Experts of a small language model: 14 layers, 4825 steps.
Below are experts of layer 5 (counted from 0) of a mixture-of-experts language model. Rows are named router (the router's row for the expert), up (a neuron's input weights, with its number) and show model dimensions 0-191. Each number is 128 + 32 x the weight over its row's rms, rounded and kept within 0 to 255.
After each expert's rows: a language model's description of what the expert responds to. This comes from a sample of Wikipedia text that the model never trained on.

# expert 24
router [197 133  99 132 138  88 157 166 152 111 190 126 214 103  91 129 178 135 104 120 120 108 111 164  65 147 133 170 101 171 105 109  98 122 165 111 130 139 169 166 116 125 122 102  85 120 161 101 167 176 137  59 100 124 111  99 118 134 117  91  46 127 171 112 134 106 143 156 110  90 120 146 133  94  84 168 109 169 124  92 107 160 105 116 126 104 146  78 138 143 163 122  66 107 153 209 116 159 149 144  76  95 157  93  80 175 155 164 129 159 117 103 114 110 148 156 207 111  76 127 136 149 113 147 131 134 102 125 110 139 146 154 140 162 186  87 112 159 150 120 182  93 161 129 120 149  73 159 108 154 124 169 160 159  93 153 148 173 117 135 156 135 109 139 143 104 189 129 171 153 160  99 132 107 122 197  76 106 187 166 138 161 117 109  37 142 156 113  94  83 111 165]
up0 [105 116 187 131 172 108 137 128 134 126 152  90 146 140 139  73  92 108 112 114 150 167 170 162 125 191 137 104 139  93 146 172 150 156 112 102 157 147 161 116  77 155 104 132  96 108  72  97 154 109 144 113 162 120 167  71 113  71 131 139 112  76 133  98 206 151 132 141 105 141 125 145  91 151 119 104 183  97 137 163 144 140 122 158 113 138 164 145 159 153 114 115 131 137 160 141 201 165 133 223 188 124 121 133 141 149 126 103 130 143 103 119 178 107 198 150 111 207 145 141 130  62 192 105 135 186 102 113 163 138 140  85  97 120 149  92 117 129 103  90 102  99 154  81 127 212 107 120 167 135 116 117 137 105 211 168  92  84 143  87  98 197 119 158  88 141  62  93 110 159 111 108  89 128 107 105 154 118 185 125 162 168 114 150 150 104  88 126 104 124 175 127]
Words and endings in German, Spanish, Slavic and other non-English names and titles, especially und, von, du, la, ov.

# expert 63
router [155 171  67 121 112 141 138 111 144 144 127 154  78 123 119 144 167  77 132 167  83  68 136 137  49 120  90 172 100 170  82 102 148 133 146 109 128 157 181 155  99 126 137 164 172 140  84  97 134  95 103 149 204  76  92 162  85 104  97 151  95 150 124 136 161 103 163 103 144  80 114 145 130 153 121  99  97 137  73 184 146 136 101 131 134  33 104 161 109 167 155 150 103 120  93 157 150 138  76  87 141 148  96 146  99 123 135 108  48 140 159  92 153 130 100 112 143 132  98 103 169 122  89 112 146 161 153 120 151 162 110 103  86 110 144 117 130 159 149 120 169 157 126 105 108 134  90 135 165 119 173 196 131 115 105 127  79 123 134 158 183  81  98 141 156 115 115 131 127 115 162 142 166 248 154 217 114 134 102 161 186 109 128  92  79 135 135 118 117 136 167 114]
up0 [135  89 126 117 147 144 104 159 104 145 128 109 174 125 155 177 117 129 123 138 185 128 115  84 134 145 115  88 211 158 124 133 110 156 119 181 118  65 102 166 112 123 200 155  65 123 133 135 115 147  82 161 169 127 194 149 123 167 135 102 200  82 108 123 153 171 117 151 118 121 116 161 177 224  87 135 168 117 194 161  58 112  69 109  81 161 127 168  97 106 173 114 185 112 152 153 182 107 130 151 148 133 115  88 160 118  78 148  93 139 164 113 121 143 107 128 145 139 148 180 120 129 130  62 236 146  91 127 141 178 130 120 114 131 135 112 142  91 116 138 132  71 174 134 127 101 107 129 134 132 139 177 132 136 120 145 120 170  88 159 177 134 207 181 142 123 181  95 157 143 141 134 128 172 104 169 119 114 104 161 125 111 166 125 152 106 140 109  79 144 123 121]
Final pieces of foreign or Latin names and words, such as is, os, ti, ş, u, and commas inside large numbers.

# expert 6
router [ 96 101 124  94 147 110 146 113 109 153 110  42 111 163 147 138  90  70 107 108 143 113 123 109 181  91 113 103  84  98 200  79 160 174 167 167  69 119 108 125 125 107 135 156  76  99 138 116 136 139 200 161 166  74 196 131 116 170 145  91 129 132 174 174 156  76 138 105 152 168 137 128  80 156 148 155 157 181 128  82 183 128 165 122 113 146 156 141 107 123 107 135 123 152 133 162  59 128 182 179 133 147  97 147  92 124 146 118 109 150 158 110 121 120 120 151  90 183 178 158 149  66 148 130 178 124 156  78 121 135 135 130 115 149 166 125 196  98 132  92 140 141 100 108 162 127 101 121 150 135 141 135  91  75 195 149 189 139 180 180 153 157 106  70 114 127 101 113 130 169 108 166  86 130 162 128 151 173 181 113 177 174 144  95 158 136 180 148 138 127 110 167]
up0 [ 94 122 125 148 140 151 125  69 154  95  85  93 119  80 160 114 133  97 103 151 151 107 178 173 152 185 152 198 147 166 141 178 130 196 121 130 183 123 159  51  99 122 167 153  96  99 106  94 137  88  94  95 177 148 123 130 129 197 132  95 115 102  81  71 128 129 112 111 114 145 156 106 152 160 194 155 221 117 135 166 111 105 108 148 122  38 144  98  97 197 102 150  38 115  89 111 134  86 107 102 176 133 103 189 121 138 114 129 130  72 114 172  85 139 129 125 117 111 131 108 169  85 140 104 137 149 129  95  52 149 114 103 119 109  88 154 143 110 152  87 125 145 150 143 112 138 129  89 126 139 128 100 130 161 124 107  84 185  73 100  52  96 126 135 116 124 112 166  92 103 107 129 129 127 118 146 122  96 161  89 146 139 139  71 131 117 137 104  86 128  97 154]
Commas, semicolons, closing parentheses and quote-periods right after a word or suffix ending, marking clause or list boundaries in prose.

# expert 35
router [187 113 134 119  92 136 112 137 106 136 129 114 122 153 166  94  88 194  90 148 160  79  78  76 167 117 137 148  86 117 168 182 183 135 120 136  87 118 117 155 130 149 100 122 200 158 169 101 135 111 124 178 170 127 119 130 160 140 137 175 119 110 106 159 150  98  92 158 166 185 150 171  99  92 149 113  97 136 168  64 165 121 126 117 135  94 126  95 189 125  95 149  94 121 165 124  94 126 129 199  99 125 183 151 110 148  98 121 125 181 158 121 193 139 120 155 167 179 138  72 132 121 173  74  93 105  73 125 150 100 110 162 170 141  82 114 163  97  19  90  83  92 149  92 101  74 150 102 110  79 117 128 136 148 121 209 117 109 135 140 139 134  91 159 138 155 121 117 120  87 160 171 105 119 112 133  99 147  72 123  75 154 125 129 144 103 149 185 104 123  96 126]
up0 [ 96 155 145 131 120 133 152  69 158 166  76 156  98 149 142 108  44 115 126 145 119  94 137 104 166 162 109 158 152 131  91 166 193 127 122 181  69 123  77 157 128 197 163 134 150 111 142 138  78 164 168 157 100 126 119  97  92  90 153  63 112 121 162  85 160 119 115 147  94 131 172  98 172 131 117  99 149 107  77 148 104 124 132 111 128 118 126 139 151 153  98  78 141 124 138 154 144  98  52 161  79 142 149  92 163 137 126 117 140 167 130 203 145 103 112  94 145 118 151 144 133  80 118 128  83 100 110 141 166 155 141 163 167 159 103 131  72 136 159 143 105 152 167 132 153 144 123 135 166 207 124 115 188 152 150  75  84 156 147 108 142 127  93 125 200 119 132 109 167  68  93 148 135 164 147 128  66 142  80  68 102 110 125 108 167 103 220 117 134  71 175 136]
Percent signs, quantity and part nouns followed by of (%, quarters, majority, members, part, years), plus list commas and because.

# expert 26
router [131 100 149 103 182 202 152 140 106 101 106  80 179 137 170 158 164 132  80 158 196  82 146 118  88  59 117 104  85  78 142 133 118 104 105 142 112 103  90 117 177 146  93  65 100 125 111 106 115 120 121 143  86 149 163 152 178 153 116  73 127 158  71 140 154 106  65 174 101 100 169 145 143 134 107 134 106 114 155  87 156 184 107  48  94 154 107 131 169 147 137 165 114 144 121 171 123 131 156 147 131 102 102 154  77 134 187 133  66 125 153 150 150 138 134 149 165 143 140  63 177  79  65 118 160 109 124 111  86  91  54 195 139 118 152 107 107 149 101  92 142 122 130 181 112  56 123 135 121 111 160 175 117  95  82 163 160 136 137 170 124 105 134 108 140 157 171 117 119 124 155 141  82 106 105 103 173 188 136 126  89  88 118 156 144 148 158 102 157 108 116 115]
up0 [191 176 156 121 165  97 120  99 102 161 157 123 150 158  75  88 149 173 114  82 167 131 163 163 110 137 140 137 128 123  99 135 171 171 188 159 145 138 153 154 148 187 100 166  95 167 171 129 128 140 154 119 194 153 120 138  82  83  77 137 102 142 175 118 132 108 127 126 124  70 152 163 205 106 173 131 116 102 137 165 159  72 107 187 114  98  92 134 166 170 149 122 152  55 161 145 160  91 142 121 174 190 109 109 109 104  99 121  79  97 111  55 114 136 126 111 126 160 128  97 141 136  81 108 115 170 127 137 160 193 128 175 113 122 136  79 107 159 128 129 173 141 115 185 100 113 129  70 147 193  76 129 141 169 150 114 134 143 113 151 120 144 123 136 140 105 171  59 162  41  95 126 146 155 133 160 108 128 142 174 153 112 135 142 113 120 162 130  96  58 136 175]
Commas and time words like after, during, until, when, before that open clauses in narrative biography and history.

# expert 40
router [152 143 138 134 119 109 147 138  90 139 154 104 116 194 130 139 128  44 104 115 104 137 113  97 178  95 147  78 123 165  92 127 155 156  88 144 123 112 137 170 110  98  96 129 119 143 102 118 128 182 155 130  99 104  76 195 156  58 120 154 118 125 168 129  83 151 137  78 112 157  86 106 128 102 148 183  72 124 138 117 124 162 132 127 124  63 170 164 123  77 178  85 123 120  78 135 147 102 177 158 109 163 154 124 125 139 155  92 166 126 212 184 128  50 146 111 111 169 145 145 165 111 109  57 126  96  94  81  88 163 117 188 125 145 135 138 111  93 117 111 147 160 135 109 134  90 100  91 182 144  78 101 127  80 156 188 158 168 219 153 155 108 100 107 168 151 132 129 149 168 121 178 113 141 104 104 132 147 167 118 140 130 149  95  68  93 184 129 141 163  98 105]
up0 [ 93 139 154 114 151 129 130 119 157 175 124 104 136 102 115 119 117  94 118 109 124 104 151 111 114 206 107 128 148 104  87 149 155 182 106 131 125 112 154 132  90 119 124  98 134 125 252 109 167  99 115 143 100 100 192 131 162  55 133 141 107  81  98 136 142 176 129 122  93 156 106 122 128 137 191 178 146 109 104 119 135  63  83 100 125 152 108 157 125 107 152 130  57 145 121 157 174 101 122 195 111  72  81 112  89 136 134 145 114 159 147 143  93 141 132 128 135 144 180 123 128 102  83 123 201 137 175 102 158 187  76 177 155  99 131 160 125 186 142 157 133 111 131 119 138 110 143 149 207 137 167 120 146 153 181 100  63 104 124 131  97 178 117 128 144 103  90 110  94 124 154 125 133 128  89 100  97  63 133 148  54 140 133  95 164 176 111 146 110  77  64 190]
Plural and verb endings like s, es, ers, ings, ations, and a word-initial s split off from words like sailed, stick.

# expert 49
router [167 195 110  69 189 108 143 174 102 202 131 128 208 141 122 129 106 155 141 106 128 120 149 140 110 156 128 126 185 143  86 141 134 173 119 128 135 155 129 118 127 164 103 140 128 131 150 122 166  97 111 143 120 128  81 147 146 130 129 109  94  97 135 155 105 105 175 177  96 131 141 198 199 130 109 131 158 118  78  74  68 144 129 143 139 104 127 116 109  75 143 119 176 113 154 121 124 172  98 185  98 109  86 102  59 163 160 176 115 119  84 160 155 165 150 157 152  96 112 119 145 148 126 158 108 124  70 111  86 107 147  87  54  83 158 143  96 149 151 171 163 118 109 166 146 105 118 144 115 105 111 196 142 200  99 144 172 130  71 102 164  73 105 152  98  91 139 118 140 159 143 113 126  97 110 180  71 175 160 105 174 151 157 116 122 197 176 153 151 101 165 168]
up0 [108 143 149 164 127 144  80  86 119 137 101  88  76 107  90  46 156 142 123 127  96 125 100 156  96 116 151 109  98  75 191 155 167 156 163 114 179 134 168  99 140 147  70 140 181 171 152 140 124 168 149  95 147 139 136  53 116 144 174 137  97 121  67  96 162 124  87 140  96 112 139 113 105 143 140 150 140  84 134 119  97 152 218 140 106 104 127  78 108 186  96  83 103 128 172 129 103 119 112 145 122 119  79 144 113 102 146  70  82 128 114 110 115 118  88 133 163  93 133  62 157  74 134 138 127 171 162 157 166 143 128 117  82 132 176  95  94 102 104  95  44 137 195 153 134 117 144 128 153  95 130 131 149 145 188 117 142 101 145  89  61 162 142 105 119 157 125 144 108  96 166 133 172 168 151  96 173 141 154 154 134 106 137  89 161 110 117 110 144 106  56 208]
Final pieces of given names, especially Japanese, Indian and Spanish, and whole English first names, like Shino-bu, Takah-iro, John, James.

# expert 50
router [ 92 146 145 131 182  98 143 135 106 143 130 141 204 171  74 164 164 123 127 158 151 117 100  86  85 108  98  91 178 114  89 119 173  65 150  97 158 170  91 120 121 123 173 165  72  92 183  75 164  63 122 131 127 160  95 133 147 103 112 116 132 115 172  96 155 196 159 153 107 139 164  84 173  92  95 143 139 149 108  96  38 155 136 105 112 114 125 128 100 119 152 123 150 153 131  43 140 152 115 119 162 114  94  91 134  88 159 197 156  98 104 121 143 162 156 100 146  77 108 163 107 149 121 192 153 112 119 159  68 106 108 140 114 143 140  81  94 134 142 137 115 171 168 121  76 130 152 149 100 142 123 138 158 174  86 140 108 139  92 133 151 105 127 171 180  87 149 110 164 162 159  72 144 105  87 167  97 136 138  86  55 105 172 167 173 158 136 110 116 152 140 160]
up0 [138 140 120 132 131 105 142 107 153 132 129 153 125 151 158 141 163 111 122  83  82 124 112 189 159 157 166 120 135 137  77 125 122  63 111 112  93 136  98  96 123  96 191 127 123 104 128 101 140 141 164 129  99  88 127 174  91 133 161 127 107 238 140 168 143 111 125 156 120 158 153  99 138 102  87 131 125 146  93 205 155 134 109 137 168 151 167  96 144  90 113 123 106  85 153 162 190 119 132 118 108 111  86  74 112  82 120  96  90 143 130 142 136 147 189 140 139 198 100 103 146  96 113 129 118 194 116  88  78  71  83 116 135 146  85  69 112 174  70  80 108 133 169 103 150 100  88 171 112 101 164 122 143 119 133 172 196 113 109  76 134 146 121 170 206 138  91  99 100  35 153 135  59 108 142 109 151 124 109 119 115 106  69 142  87 152 119  94 126 104  78 149]
First names like John, Robert, David, and pieces of surnames or initials in sports rosters and lists.